{"n_layer": 10, "d_expert": 96, "router_score": "softmax", "routed_scale": 2.83, "dataset": "wikipedia_en"}
Below are experts of layer 2 (counted from 0) of a mixture-of-experts language model. Rows are named router (the router's row for the expert), gate (a neuron's input weights, with its number), up (a neuron's input weights, with its number), down (a neuron's output weights, with its number) and show model dimensions 128-191. Each number is 128 + 24 x the weight over its row's rms, rounded and kept within 0 to 255.
Before each expert's rows: a language model's description of what the expert responds to; "comes before" lists some tokens at least twice as common just after its tokens as in all text. This comes from a sample of Wikipedia text that the model never trained on. Tokens count by the router's weight.

# expert 24
Empty cells and filler spaces in wiki tables of election, sports and census results, plus dashes, bullets, and words like there.
comes before: "| ", "|", "  ", "/ ", "also", "port"
router [118 143 144 174 211 146 147 103 139 105 116 135 120 128  84 134 126 103 126 135 137 108 142  84 107 137 127  96 109 176 120 125 115 164 129 147 121 147 117 178 142 159 118 121 173 116 141 120 121 106 111 131 105 112 142 155 114 128 128 128 169 137  96 132]
gate0 [129 134  85 136 118 117 144 149 126 100 149  82 123 105 118 164 132 120 152 162 130 109 159 112  90 140 123 119  84 158 148 128 106 106 143 107  99 112 111 108 168 151 118  72 159 148 131 114 151 110 151 159 142 113 120 117 115 150 117 167 115 158 147 149]
up0 [114 161 129 135 120 117  99 125 144  84 109 137 137 128 106 129 154 135 127 124 149  93 108 152 119  92  95 102 117 117  60 132 134 139 129 100 129 100 115 146 134 165 109 133 112 141 119 119  86 141  98 105 145 132 119 131 188 115 151 129 127 122 132  78]
down0 [108 132 115 129 121 188 139 139 109 145  93 148 160 121 136 123  93 121 136 172 145 123 120 143 128 156 153 114 127 138 109 131  98 121 131 119 110 129 118  95 129 110 159 138 158 137 126 135 147 147 141  78 146 138  81 174 136 194 173 148 128 140 144 151]
gate1 [138 116 127 138 163 155 132 150 148 113  85 138 143 123 117 141  98 160 144 113 165 111 127  99  95 116 105 155 160 140 103 120 124  43 137 153  98 128 105 133 140 157 126 120 106 108  91 123 126 132 120 139 154 177 151 103 114 118 123 119 137 103 108 147]
up1 [121  94 107 120 196 134 118 159 153 128 120 146 164 103  90 124  98 145  81  96 142 177  94 132 122 157 150 158 123 111 138 142 110 113 120 124 141 122  96 154 113 139 117 115 131 127 103 119 148  81 131 132 110 139 142 110  97 191 123 117 155 120 113 139]
down1 [148 186 172 112 134 137 119 117 149 134 149 152 136  99 129 117 116  95 154 108 170 122 155 151 118  94  92 127 122 102  79 108 136 131 134 106 132 109 120 133 146 142 106 161 183 129 130 147 122 141 112 145 130 127 104  78 126 178 130 104 159 138 113 122]
gate2 [ 93 127 108 149 146 175 124 126 162 148 139 158 149 129 103 132 144 143 117 141 140 147 131 132 122 167 117 123 135 165 122 111  69 136 126 119 137 117 122  69  95 109 128 125 150 142 145 126 163 134  87 115 109 150 109  82 140 130 124 135 114  70  87  95]
up2 [124 134  98 122 137 147 145 162 124 103 120 123 136 139 120 122 159 131 146 135 141 155 112 154 130 162 123 146 115 132  85 129 147 135  98 113 137 108 136  83 105 118  87 149 146 109 153 107 181 123 111 106 142 127 138 113 146 142 131 124 101  90 116 133]
down2 [138 110 113 141 144  97 177 146 127 117 109 103  80 112 140 142  88 149 125 112 120 151  92 140 133 121  84 140 174 141 123 136 139 132 104 135  85  93  88 124 120 160 144 121 149  60 139  91 144 104 132 124 111 123 112 115 120 118  96 134 145 136 137 126]
gate3 [120 129 131 109 114 157 125  98 134 117 116 145 114 128 183 132 135 182 140  97 125 116 143 167 159 168 137 117 100 156 131 124 120 194 192 159 130 120 142 146 137  98 120  85 155 122 144 119 118 158 159 156  94 127 150  92 167 118 143 114 111 121 150 114]
up3 [149 143 119 145 152 130 148 146 147 123 100 107 101 156  73 122 100  91  84 105 168 121 126 125 133  97 120  79 142 130 120 164 125 116 139  93 149 100 121  96 133 171 135 161  86 140 148  86 147 117 114  64 112 133 120 139 129 110 114 153 134 109 131 153]
down3 [ 94 153 150 136 146 138 121 180 114 117 108 119 138 115  77 148 134  97 128 113 152 135 105 145 126 109 124 140 139 129 133 151 112 170 188 108 134 138 146 150 135 135 155 131  86 134 130 153 136  95 106 114 110 129 138 107 112 144 120 125 174 100 113 130]
gate4 [ 83 160  90 123 122 110 130 124 127 141 121 147 141  96 124 142 142 110 170 175 112 133 146 117 139 128  94 137 152  84 143 148 112 158 122 132 168 159 137  96  89 183 135 143 113 123 136 139  97 151 124 144 100  98 137 123 106 125 115 113 125 126 105 105]
up4 [132  78 103 118  98 130 136 140 140 175 145 144 118 134 125 171  99 154 147 159  99  95 143  77 124 129  98  91 136 156  93 165 124 124 134 125 148 170 134 121 113 198 127 107 142 101 137  97 108 160 130 142 115  89  85 115 120 140 133 153 123 125 138  94]
down4 [119 152 126 129 102 140 123 135 130 158 163  91 155 163 129 120 134  77 135 116 106 144  90 163 159 159 100 166 167 142 120 164 120 132 125 146 119 144 113 108 124 105 115 101 137 103 118 149 165  99 127 120 115 132  96 143 103 143 117 131 161 131  89 132]
gate5 [119 121 146 129 149 140 175 154 126 141 119  97  94 159 142  98 198 124 106 140 126 134 133 112 123 161 123 110 138 106 110 158 115 168 172 118  97 129 145 151 100 127  69 103 138 160  95 122 142 120 139 118 124 103 160 147 122 127 112 174 153 163 106 128]
up5 [110 134 114 117 115 106  94 121 131 150 131 150 129 142 119 131  91 177 116 154 104 164 108 143 107 158 140 119 152  99 140 117 140 133 120 102 130 131 148  70 147 150 184 133 141 125 163 115 113 159 121 113 114 135 101 132 148 102 156 117 107  87 108 120]
down5 [ 97 129 108 106  78 108 133 144  89 112 106 128  99 136 138 115  93 165 102  90 134 133 145 132 117 126 114 114 114 115 177 161  63 168 149 106 122 168 141 157 149  82 152 149 120 133 136 171 113 126 118 118 139 112 134 159 143 104 169 159 139 166 128 112]
gate6 [121 127 144 189 163 108 129 148 128 113 143  94 124 159  98 139 111 164 124 129 112 130 120 118 117 136 126 123  97 103 143 156 109 114 173  89 115 130 102  86 143 182 121 112 124  99 106 172  92 122 148 143 167 124  73 126  96 101 134  86 124 137 125 152]
up6 [112 164  97 143 103 155 157 121 131 174 148 111  96  83 129 128  86 121 122  93 136  87 122 110 132 173  88  90 148 147 128 101 109 111 130 136 139 109 157 144 112 143 139 154 138 166 117 159 148  88 106 110 138 143 138 174 125 170 188 155 113 115 105 135]
down6 [112 144 140 152 123 144  65 135 104 116  91 113 110 120 127 149 111 124 132 158  71 174 128  88 126 125 134 110 141 167 113 124 120 115 104 147 124  99 133 106  80 117 146 108 135 122  92 105 117 157 150 151 104 138  99 105 158  64 131 133 117 138 130 102]
gate7 [119 109 120 129 127 165 130 116 111  95 181 121 158  80 115 115 157 116 137 163  71  70 123 115 154 119 141 102 130 113 147 110  96 120 133 106 138 111 126 128  92 140 110 147 104  86 153 119 116 130 112  89 144 115 131  79 150 164 122 105 101 128  82 127]
up7 [114  95 135 137 111 147 123 141 144 143 118 161 156 109 110 136 146 143 151 122 102  62 121 129 127 116 158  97  93 110 100 105 146 147 163 114 108 132 131 117  97 124 136 125 134  99 130  85 113 130  89  89 133  97 142 107 153 155  94 105  98 166 101 155]
down7 [111 128 137 110 152 134  99 137 146 118 173 108 175 150 100 130 151 123 150 107 124 140 127 141 146 126 164  76  98 138  85 149 152 127  94 109 115 130 101 120  90 124 158  60 183 116 118 122 109 160 118 135 126 148 157 122 131 133 105 156 150  71  98 128]
gate8 [148 119 151 124 128 147 110  93 117 131 158 138  87 155 113 119 122  91 135 151 121 109 119  73  95 145 106 120 174 190 131 161 147 122 136 109 122 126 129  87 118 145 134 136 182 138 134 140 112 139 105 126 151 107 122 131 128 107 137 136 112 104 145 124]
up8 [ 92  89 106 136 132 140 145  99  88 131 166 148 163 155 142 133 110 134 113 136 121 124 154 138 127 140 136  90 158 170 137 136 127 121 116 132 156 111 124 129 122 151 112 123 135 127 133 133 139 153 108 120 114 119  98  95 142 138 146 105 124 100 152 114]
down8 [ 90 148 157 146 112 161  77 166 131 124 114 117 128 131 150 146 142 142 138 172  94  98 114 165 124 119  63 110 134 116 111 120 141 108 117 125 146 120 173 109 114 110 111 104 162 137 150 134 130 130 182 107 121 139 135 104 125 105 137 120 110 156 128 111]
gate9 [108 116 149 128 141 126 137 117 141 129  82 117 121 128 142 137 148 148 132 119 127 162 116 108 161 142 112 152 119 105 157 121 130 128 181 108 103  95 182  93 156 113 126 124 126 129 113 147 116 131 147 168 115 116 152 125 166 174 135 103 119 114 137 109]
up9 [103 163  81 116 127 141 126 102 139 114  94 147 105 157 122 101  92  75 149 141  92 138 197 156 125 115 155 106 115 109 109 168 147 119 137 122 151 107  99 101 104 148 121 157  78 122 161 129 133  99  64 110 166 102  97 120 121  84 151  93 116 129 133 134]
down9 [137 151 108 164 104 121 124 112 135 100 119 127 132 138  62  93 104 112 145  89 127 148 133 126 120 130 173 125 128 132 149 158 102 142 139  81 101  81 111 101 153 112 130 126  79 127 113 130 150 124  90 148 136  84 106 168  88 158 137 177 155 131 127 123]
gate10 [176 113 170 162 147 121 117 118 121  55 102 134 138 166 133 109 109  95 145 148 178  94 124 141 105 138 149 130 131 142 145 137 137 143 123 164 100 127  84 141 147 117 102 141 113 121 120 159 111 109 145 145 133 105 110 134 123 122 133 149 120 144 133 208]
up10 [ 87 133  88 111 113 117 122  89 123  80 137 172 125  73 125 147 134 109 111 132 120 124  84  93 116  88 130 143 128 162  94 164 139 112 153  98  89 126 105 152 132 110 110 132  97 136 119  99 165 151 133 114 126 157 112 124 158 139 127  75 188 105 131  98]
down10 [ 86 147 137 116 165 141 103 114 117 120 130 150  98 113 147 142  98  92 111 155 173 111 140 137 140 120  86 113  89 163 116 110 144 122 156  86 112 147 135 106 110 120 134 145 116  93 144 140 148 158 138  74 139 134 182  98 115  72 148 154 129 151 130 118]
gate11 [177 133 132 123 129 135 112 125 138 139  80 127  77 160 112 145 127 147 116  75 148  71 128 137 152 135 128 184 116 113 141 143 138 120 135 121 125 125 117 169 150 168 145 104 176 124  94 124 123  75 128 142 122 142 119 127 157 133 125 115 129  97 152  63]
up11 [179 161 136 148 113 150  94 141 176 140 160  84 169 136  97 145 139 118 115 128 153 146 145 143  88 165 137 170 126 125  86 124 153 142 127 148 117 105 134 143 126 180 104 123 114 135 145 113 109 150 136 117 117 163 109 145 170 111 146 163 151 130 128 129]
down11 [128 130 144 107 123 114 131 158 185 160 109  89 121 123 138 117  82 114 147 147 145 152 137 176 152 100 133 120 140 127 104 141 113  80 156 124 121 125 123 135 158 124 103 134 145 107 136 107 163 119 125 112 111 142 162 127 144 134 100 169 122 134 102 151]
gate12 [171 129 111 137 108 126 156 152 105 150 126 147  99 138 157 141 133  95 148 104  93 147 172 120 120 136 123  50 136 134 118  80 133 111 170 148 137 120 141 176 105 151 131  95 136 130 117 107  84 119 111 137 103 114 130 101 143 145 135 155 120 160 167 104]
up12 [127 113 125 133 123 167  94 161 103  94 131 168 112 112 150 117 159 147 152 145 114 128 143 114 138 123 128 180 102 106 124  95 124 120  91  67 131 101 131 135  70 160 130 102 156 132 100  98 127 128 174 126 158  96 152 149 163 131 156 109 109 102 125 145]
down12 [ 94 110  72  96 115 140 133 156 134 127 128 123  84 141 131 165 116 107 116 122 137 115 125 102 150 149 136 142 121 136 127 140 134 115 150 136 164 125 160 126 170 133 182 146  98 116  92  91 113 134 158 124 158 169 125 108 124 138 104 131 145 130 137 111]
gate13 [114 125 138 150 137 156 157 122 122 128 137 112 123 173 129 150 100 144 153 150  97 123 139 144 155 134 115 120 147 122 147 146 101 154 109 145 132 128  77 142 148 131  97 100 154 146 155 151 172 100 141 140 173 128  93 117  91 162 112  82  82  96 133 115]
up13 [ 90 106 173 156 110 184 141 115 141 144 148  91 141 142 154 153 123 156 175 168 103 126 127 135 122 159 122 103 164 129 153 160 112 133 108 152 127 120 114 116 143 132 133 114  98 103 148 178 150 116 122 102 128 138  83 152 130 118 111  95  74  94 160 141]
down13 [190 112 108  93 190 110 164 162 136 161 137  99 115 129 121  97 136 107 108 112 139 128  96 128 113 136 125 158 111 157 130 128 167 115 121 123 112  75 177 143 133 178 111 122 100 136 164  70  81 145 155 146 124 161 110 111  94 182 104 146 131 124 101 180]
gate14 [148 149 142 105  59 147 142 128 127 118 137 152 110 156 138 114 141 130 168 122  65 148  95  78 154 116 112  85 107 123 123 183 138 153 135 123 135 102 121 172 151 147 137 131 138 133 164 165 176 105 117 148 138 130  92 120 146 117 151 135  82 150 139 121]
up14 [106 135 111 124 112 121 105 108 137 129 135 135  78 155 153 217 135 140 158 156  75 126 154 114 110  83 116 169 152 114 147 149 101 127 135 141  95 130 112  77 178 135  98 170 145 135 135 140 145 132 161 165 126 108 115 140 105 112 119 163  90 163 136 115]
down14 [150 187 140 148 168 165 139 151  90  89 103 138 120  95 126 125 123 166 147 133 119  79 108 115 113 111 144 153 126 131 160 119 111 142 179  90 114 134 125 140 153 146  98 108 131 141 159 126  97 100 168  90 131 149 112 105 166 104 167 194 170 140 115  94]
gate15 [123 149 136 122 148 105 107 151  96 125 182 114  90  77  92 158 109 106 122 116 114 124 133 125  70 132 114 127  79 104 121 109 121 119 136 141 153 115 102 141 136 127 144 126 130 119 138 124 147 112 107 141 110 139 146 110 114 128 123  93 147 119 116 114]
up15 [149 160 124 125 133 165 121 125 132 151 168 111 144 108 109 106 104 135 148 117  98  65 130 147  99 134 134 171  95  97 138 174  88 149 140 150 161 125 101 145 105 105 141 139 131 102 132 140 120 141 125  89 133 124 136 134 106  98 143 114 112 137 145 119]
down15 [186 171 156 102 114 128 106 112 132 106 127 169 130 144 179 113  93  76 124 140 135 156 148 132 120 151  94 131 151 116 191  92 123 103 115 173 131 160 157 120 114 135 138 132 147 117 130 134 102 160  96 141  71 132  90 128  65 174 116 119 146 111 133 154]
gate16 [148 130 130 147 188  97 157  98 116 102 137 114 138 109 117 127 131 128 101 132 178 133 133 155 104 130 121 109 118 120 121  95 131 143 150  85  88 132 127 122 110 184 109 125  89 114  90 151 144 141 164 114 143 162 111 171 112 139 158  99 130 120 134 167]
up16 [143 199 129 110 144 142 153  92 109 129 132 110 131 120 128 122 138 118  42 167 153 130 139 106 140 103 151 159 134 152 106 131 125 115  93  83 100 147 123 108 134 132 126 107 100 138 108 125 118 148 179 145 135 145 147 144 128 121 129 108 137 103 162 151]
down16 [117 131 112 122 107 128 131 122 115 144 136  98 175 175 142 124  89 105 123 121 100 120 106 115 134 122 166 118 115 110 135 133 108 166 131 172 140 155 124 123  97 112 151 160 119 128 167 170 133 112 136 166 129 139 136 132 135 156 159  92 113 169 151 127]
gate17 [130 117 108 164 105 113 151 103 100 139 124 105 189  98 117 153 140 125 122 149 133 163 101 169 121 139  86 130 141  88 121 138 160 162  82  86 128 166 119 120 118 102 129 103  92 142 148 136 150 146 163 120 114 141 133 148  93 111 160 123 120 152 118 137]
up17 [ 85 131 149 134 110 105 153 119 107 124 116 133 158 105 108 175 109 137 100 141 110 160 112 123 173 127 102 110 156 113 122  67 114 129 108 126 116 178 119  84 107 123 110 183 136 124 156 143 144  84 137 134 108 124 109 133 136 134 134 117 145 136 145 156]
down17 [127 125 148 157 136 128 155  95 152 119 151  93 109 116 135 136 153 112 157 153  85 129 153 180  86 137 164 143 112  95  81 109 102 157  85 135 130 146 124 104 146 125 127 128 104  96 106 131 154 110 125  98 103 123 128 112 195 113 139 179 154  94  66 111]
gate18 [127 157 140 102 177 147 111 159 105 124 146 120 143 129  85  78 127 125 110 153 156 158  98 151 141 160 147 143 148 155 117  79 112 118 123 111 137 110 149 147 166 141 109 118 127 126 135 139 103 145 135  88 106 119 133  74 136 156 186 146  80 116 138 123]
up18 [121 117 159 139  99  63 181 135 184 140 161 116 115 140 136 137 138 109 163 154 140 129 193 132 130 129  83 118 117 135 118 157 182 117 163 138 134 114 107 103 106 157 160 142 120 108 162 115 159 148 151 152 155  98 155 194 142 106 122 102 129 106 101 108]
down18 [127 126 165 142 105 129 173 114 123 146  92 103 152  99 171 134 145  93 183 115 113 162 147 137 106  97 108 129 147 102 113 120 124 107 120 157 130 175 132 123 130 140 143 119 140 122 116 141 182 166 108 129 151 123  78 106 111 141 105 170 144  99 108 172]
gate19 [123 135 118 151 137 112 150  88  84  63 111 169 117 113 140 124 118 189 129 112  94 116 154 128  83 178  90 124 126 127 140 146 120 151 154  99 102 129 132  95 143 121  92 132 174 135 123 107 139 101 136  87 150  99 118 144 140 133 121  93 132 105 106 157]
up19 [120 152 134 119  70 123 156 124 112  92 176 161 184 154 161 116  95 152 134 130 163 122 148 132 138 163 135 109 142 117 132 115 143 134 128  67 139 129 126 112 127 110 102 141 108  90 169 182 155 119 132  96 129 111 108 115 143 108 115 117 127 122 168 153]
down19 [149 113 144 134 170 172 149 141 100 124 154  84 171 139 160 132 104 130 151 104 110 114 145  92 158 125 165 158 140 125 120 154 117 104  86 115 143 158 107 128  91  73 127 153 118 117 165 145 119 123 135 133 140 109 118 156 154 120 125 125 157 185 124 115]
gate20 [129 117 131 130 104 115 119 130 175 120 120 154 150 142 132 156 120 127 146 119 119 127 187  97 145 115 121 144 132 112 123 152 132  80 119 122 116 136 106 144 111 104 132 125 105  90 169 129 108 132 183 156 112 129  81 108 158 130  68 125 129 124 120 152]
up20 [122 145 160 152 130 109 162 138 101 101 129 105 115 107 133 137 130 127  59 116 141 164  80 131 119 137 146 172  67 131 130 107 125 129 139 130 120 117 140 119 160 134 148 130 139 126 131 123 117 155 108 106 142 129 132 160 141  95  92 121 151 115 115 111]
down20 [135 154 149 124 128 112 136 128  89 112 119 134  77 157 154 137 161 122 123 102 143 129 117 128 131 128 145 114  97 139 119 144 142 149 131 103 117  97 140  92 173 112 110 142 123 122 148 132 150 149 114 108 114 139 159 152 113 127 110 119 149 127  80  79]
gate21 [134 107 129 154 170 118 113 132 102 134 130 142 120 100  96 122 110 153 136 137 113 115 157 166 102 124  87 136 115 155 128 101 121 113  95 136 125 114 134 130 107 184 136 146 102 130 165 143 123 153 155 131 112 138 150 138 161 140 135 154 137 102  90 113]
up21 [101 123 156 145 171 103 127 143 109 142 117 109  97 126 113 121 144  90 129 114  96 171 159  94 147 118 148  89 134  85 106 109  91 135 128 114 117 129 118 142 136 112 117 145 137 123 115 116 161  95 128 143 101  86 181 121  83 167  94 155 165  98 120 131]
down21 [ 69 148 129 121 120 165  90 151 109 138 150 106 171  91 115 126  88  85 111 123 139 127 131 132 131 125 136 106 139 202 140 149 146 154  72 141 100 145 105 149 105 171 153 172 133 132 143 182 173 125 106 148 148  93  69 145 127  82 135 167 131 157 135 107]
gate22 [140 138 122 109 121 180 113  96 169 101 129 140  97 121 117 134 140 128 126 143 139 152 138 108 156 121 103  92 124 157 134 150 129 110 136 121 182 130 161 134 112 112 146 167 157 150 152 118 118 141 118  63 128  93 147 137 116 108 120 129 170 163 115 145]
up22 [128 140 139  94 140 134  74 141 116  74 125  71 159 126 128 139 127 102 138 142 121 126  85  95 149 139 127 123 163 110 105 128 116 108 126 133 133 109 111 208 149 120 126 128 147 199 149 150 140  88 147  57 129 111 132 128 118 118 155 149 122 136 134 105]
down22 [128 122 108  74 120 151 137  87 147  94 183 156  92 159 134 131 132 137 130 131 157 129 110 129 140 115 142 149 125 119 122 155 132 142 116 130 112 151 115 152 130 137 114 151 151  72 118  93  98 119 139 148 161 113 111 132 137 144  59 158 143 143  98 140]
gate23 [110 141 131 174 159 159 156 108 151 144 131 137 132 111 135 116 163  72 210 132 147 189 178 134 110 145 124 127 141 123 142 147 146 141 121 142 125 133 126 130 139 122 161 155 155 103 129 142  93 104 131  80 119  86 143 145 122 158 149 117 127 139 108 115]
up23 [118 115 120 114 160 104 142 116 162 141 113 130 128 104 102 164 192  97 148 118 135 155 140 150 118 131 104 135 153 107 152  94 122 147 130 146 140 122 117 111 154 104 141 169 153 129 112 131 115 124 156  78 112 111 136 118  99 135 111  80 127 121 150 107]
down23 [ 82 119 124 111 109 101 120 139 133 166 152 105 132 145 155 123  93 127 142 131  61 171 106 137  83 106  98 120 114 159 159 122 108  79 155 152 142 153 150 146  99 133 156 111 108  88 116 125 131 100 161 134 135 131 125 142  83 147 165 135 147 136 140 120]
gate24 [ 86 121 142 105 114 117 128 157 126  91 100 138 110 153 110  97 124 137 145 135 131 145 174 167 101 154 123  77 141  88  89 109 145 135 118 178  69 168 152 106 129 133 135 174 131 118 135 119 130 142  86 110 135 134 158 150 173 160 120 119 147 137 111 128]
up24 [ 80 128 169 154 121 129  72 166  90 117 133 124 122 139  95  86 110  98 148 164 112 109 129 134 120 138 153  87 168 106 102  97 153 148 134 160 111 141 128  79 126 161 122 120 156 154 123 115 177 131 139  95  92 164 170 114 130 134 150 121 143 115 107 171]
down24 [132  96  92 153 143 110 121  92 121 183 110 120 156 132 179 120 107  98 118 156 129 163  92  72 159 136 117 125 131 142 126  85  69 156 115 141 134 146 169 112 138 121 135 128 109 120 109 124 101 136 137 146 170 173 102 148 136 120 173 138 123 124  89 115]
gate25 [134 122 139 181 168 125 151 135 137  99 169 154 123 118 111 113 157 121 113  94 146 134 103 131 192 132 123 106 127 130  86 144 155 106 145 111 138 138 133 139 110  70 127 102  86 138 144 142 122 150 151 128 118 112 109 157 130 146 132 106 149 120 118 146]
up25 [125 140 143 102 122 118 120 108 104  65  94 112 161 148 153 152 138  79 149 166 119 117 158 105 101 126  97  80  98  89 152 142 117 114 151 171 117 124  89 142 128 160 102 137 155 135 150 112 142 133 120 120 179 156 135 142  88 113 103 126 102 147 128  89]
down25 [137  83 141  60 179 142  84 150 109 176 109 140 110 158 142 102  88 126 131 132 115 123 113 148 114 142 120  93 138  91 140 137 135 181 130  80 151 104 176 108 119 147 127 170 153 161 159 149 127  94 137 131  56 124 184 119 162 176 116  99 136 142 104 137]
gate26 [ 89 182 155 139 115 142 126 140 127 102 112 118 120 149  71 147 168  97 165 170  84 110 122 123 149 125 121 116 145 158 142 109 145 109 123 210  92 108 148 139 133 164 110 136  99 161 129 130 100 120 143 151 111 130 142 107  99 148 137 112 109 129 131 140]
up26 [ 84 143 146 164 113 137 136 133 135 153 183  80 153 133 163  88 162 123  95 144 108  86 141 111 124 102 101 125 141 133 125 149 126 128 132 125 151 106 107 131 161 110 153 100 125 152  82 138 114 104 140 143 115 138 159 121 128 127  95 103 117 155 131 125]
down26 [136 144 113 150 132 112 127 146 131 139  91 135 155 144 120 112 136 168 150 146 126 144  99 142 116 122  97 147 136 142 169 148 106 148  79 178 101 157 136 133 122 109 128 126 122 117 115 127 127 152 100 171  92 135  55 145 140 130 135 134 185 135 186 120]
gate27 [149 128  91 146 160 120 129 122 128 144 115 101 119  99 164 136 157 138 112 117 137 108 126 125 119 168 153  86 103  92  77 108 134 105 108 103 139 146 106 106 120 152 149  94 115 124 140 119 115 107 138  84 144 173 107 160 115 141  99 128 134 131 114 106]
up27 [122 127 114 117 157 108 135 125 165 132 128 120  96 120 137 116 139 118 106 126 179 117 130 138 125 108 120 100 113  94  88 142 152 145 120 142  99 135 124  84  84 142 115 148 137 115 125 174 122 115 113 127 162 165 106 163 128  99 153 139 135 142 120 135]
down27 [163 105 127 136  89 120 162 135 103 156 118 115  93 124 131 143  74 151 146 109 142  95 138 139 146 129 155 128 103 115  84 149 163 104 119 119 124 134 184  81 120  90 119 142  99 123 121 129 135 150 151  96 135 144 131  92 119 129  98 136 103 106  98 153]
gate28 [101  69 127 129 165 113 137 114 130  86 104  97 108 129 107 151 129 121 139 156 101 128 113 128 101 107 106 153 157 161 183 118 167 114 111  90  94 121 121 180 160 121 148 141 115 112 106 134 133 100 135 153 112 109 144 128 146 166 100  88  97 160 112 110]
up28 [117 154 121 171 112 118 117 108 115 102 132 144  86 163 155 139 140 132 142 128 172 167  99 129 161 126 136  91 137 108 134 127 127 133 126 146 113 159 159 120  89 117 139 110 133 171 130 133 112 103  95 110  91 174 106 174 136  90 143 189 130 116 145 167]
down28 [136 133 188 133 128 167 144 127 134 148  78 110  97 110 165  60 131 185 143  93 141 133 141 109 102 140 118  91 156 135 129  85 124 163 143 106 113 107 135 106 150 140 150 174 111 181 189 122 141  97 148  67 174 150 124 126 128 124 152 128 148 147 100 123]
gate29 [117 148 124 141 121 127 145 106 138 150 153 135 167  86 163 123 133 118 138 121  79 172 194 126 158 100 101 115 142 148 155 137 114 145 135 125 119 143 135 130  82 125  67 135 139 119 126 129 114 142 118 162 162 135 133 155 101 116 115 116  68 123 101 133]
up29 [134 113 114 137 137 111  79 108 131 144 118 127  84  97 110  87 141 167 146 130 132  75 105  87 135 161 133 120 142 132  78 102 170  98 115 109 130 163 129 117 151 118 158 135 154 152 127 161 132  89 120 105 113  92  93 144 140 113 110 160 139 100 137 119]
down29 [127 148 115 130 178 109 126 119 142 135 123 131 101 110 146 159 109 137 106 123 106 137 141 122 145 146 146 137 126 139 112 148 130 133 109 128 149 138 102 166 147 142 166 146 111 125 128 105 117 103 141  99 137 157 131 152 146  76  87 101 122 129  97 142]
gate30 [113 127 109 129  84 158 107 137 102 114 154 137 127 129 122 116 108 152 133 137  81 117 124 160 153 129 119 172 114 161 105 126 107 136  68 140 132 130 151 124 131 114  99 159 108 177 122 116 104 128 160 176 122 104 184 146 125 135 135 106 164 125  93 143]
up30 [ 86 130 148 165 119 122 105 143 160 152 130 159 111 130 129 138 135 116 149 122 126 182 124 105 128 175 157 115 136 141 161 115  92 137 154 120  93 139  96 129 120 137 145 131 144 115 164 121 134 100  84 108 158 175  83  97 142 126 158 153 140 108 110 123]
down30 [ 87 148 152 119 111 145 135 156 118 113 102  97 138  81 113 114 137 110 121 122 139 148 138 144 153 104  85 139 160 122 151 148 155 124 121 130 111 145 103 122  76 146 148 182 164 119 122 156 149 145 144 132 124 146  96 119 109 132 105 140 110  74 163 138]
gate31 [134 105 115 138 134 115  74  70 109 129 191 136 144 142 172 140 131 123  84 138 126 128 127 129 129 104 127 120 119 136  89 110 125 134 115 150 143 124 124 180 160 151 142 167 101 116 156 135 137 116 126 113 128 152 148 149 129 117 110 140 138 145 122 124]
up31 [158 119 123 154 122 125 124 100 107 155 178 155 148 141 170 157 118 166 136 150 144 105 126 100 115 187 166 111 113 138 114 124  89 147 164  92 152 120 109 127 154 141  99 169  81 103 145 124 120 149 152 138 166  75  81 119  87 105  88 151 102 152 151 157]
down31 [114 115 103 116 140 120 116 119 125 110 142 131  91 123 128 164 115 113 129 141 118 136 127 142 124  97 127 146 139 170 160 124 137 133 114 125 110  84 144 112 141  88 134 168 162 101 122 121 121 127 137 124 130 135 135 140 101 144 156 144 162 137 124 112]
gate32 [145 143 114 134 135 100 125 139 143 122 112 136 113 164 143 122 149 127 125 101  87  84 120 122 124 147 142 122 123 143 113 133 102 153 118 118 151 149 125 124 162 133 133 134 172 118 133 112 101 103 114 150 115 109 106 143  49 134 146  93 128 169 145 145]
up32 [148 132 108 135 121 122 140 125 134  87 169 102 103 103 114 125 132 139 141 106  91 128 137 144 122  79 134 122 139 116 146  98 134 125 105 128  90 182 125 116 118 134 103 155 142 144 132 139 141 130 127 123 129 137 109  87 116 109 108 106 165 139 132  89]
down32 [143 139 102 129 130 124 138 165  83  99 173 108 113  85 124 142 138 136 144 173 152 116 135  87 143 121 147 135 136  74 109 117 104 146 157 142 164 127 134 101 180 135 140 164 105 174 147 133 145 153 120 146 114  94 148  82 130 104 138 119 104 142 128 125]
gate33 [118 121 136 135 164 141 107 151 140 127 141 102  52 115 116 135 132  73  86 161 144 110 123 145 131 132  70  91 126 141 131 104 127 147 124 147 134 105 172 128 109 108 149 148 108 148 152 131 142 180 147 134 124 140 179 162 119  76 126 142 133 151 140 135]
up33 [123 149 155  94 116 128 136 131 129 151 121 122 155 160 124 206 104 106 110 130 163 103 122  98 103 174 131 115 117 131 144 104 121  78 111 170 142 128 126  99 129 125 132 146 145 129 154 163 149 112  93 102 136 121 110 146 118 142 115 123 104 114 148 141]
down33 [ 96 132 106 138 151 124 171 132  96 100 104 147 120 125  93 180 100 143 123  90 108 151 158 158 144 127 162 138 134  97 129 152 116 108 156 123 167 100 111 169 130 109 104 151 103 119 111 142 116 126 124 102  84 108 159 127 130 121 167 140  96  88  97 160]
gate34 [ 98 122 146 127 114 168 145 115 178 136 145 139 112 172 160 108 167 162 152 135 155 129 130 120 105 138 137  96 120 113 108 148 164 155 169 109 155  82 118 131 116 155 135 112 146  82 116 156 156 103  79 113 131 106 145 107 120 112 118 101 127 144 107 157]
up34 [172 141 110 122 129 155 132 116 107 102 130 119 141 123 103 151  91  96  73 142 128 161 162  89 129 128 120 148 141 136 133 103 117 162 165 153 130 140 177 123 132 153 127 127 124 147 137 120  91 143 158  92 116 143 144 135 133 146 155 128 131 103 167 114]
down34 [134 132 116 113 134 120 129 121 116 144  91 102 173 124 118 104 112 115 120 147 148  85 150 143  83  86 124 177 120 162 146 170 135 138 128  92 165 142 135 168 103 125 142 154 137 110 103 149 141 179 100 137 136 156 143 106  84 153 120 130 155 141 114 158]
gate35 [107 157 170 131 115 113 120 146 143 140 162 119  71 130 119 125 149 160 148 134 127 107 163 140  90 121 152 127 136 133 121  89 109 101  86 136  77  89 120 111 151 119 118 133  94 140 175 119 106 102  80 117 127 115 127 113 140 108 133 117 152 107 148 119]
up35 [129 145 100 128 129 102 163 172 147 176 121  91 140 128 111 142 145 123 118 161 104  93 105 153 127 176 126 104 123 112 140 145 111 147 145 169 127  94 120 129 119 124 141 155 140 102 160 128 135 158 123  84 131 106 124 112 161 151 157 107 123  76 174 127]
down35 [108 117 105 105 122 114  75 108 129 127 168 136 121 147 132 109 126 178 133 117 135 134 154 117  83 112 140 119 157  89 105 143 121  81 110 151 108 125 160 149 152 136 145 158 121 121 123 183 132 139 158 171 140  80 110 109 166 112  99 110 133 159 140 129]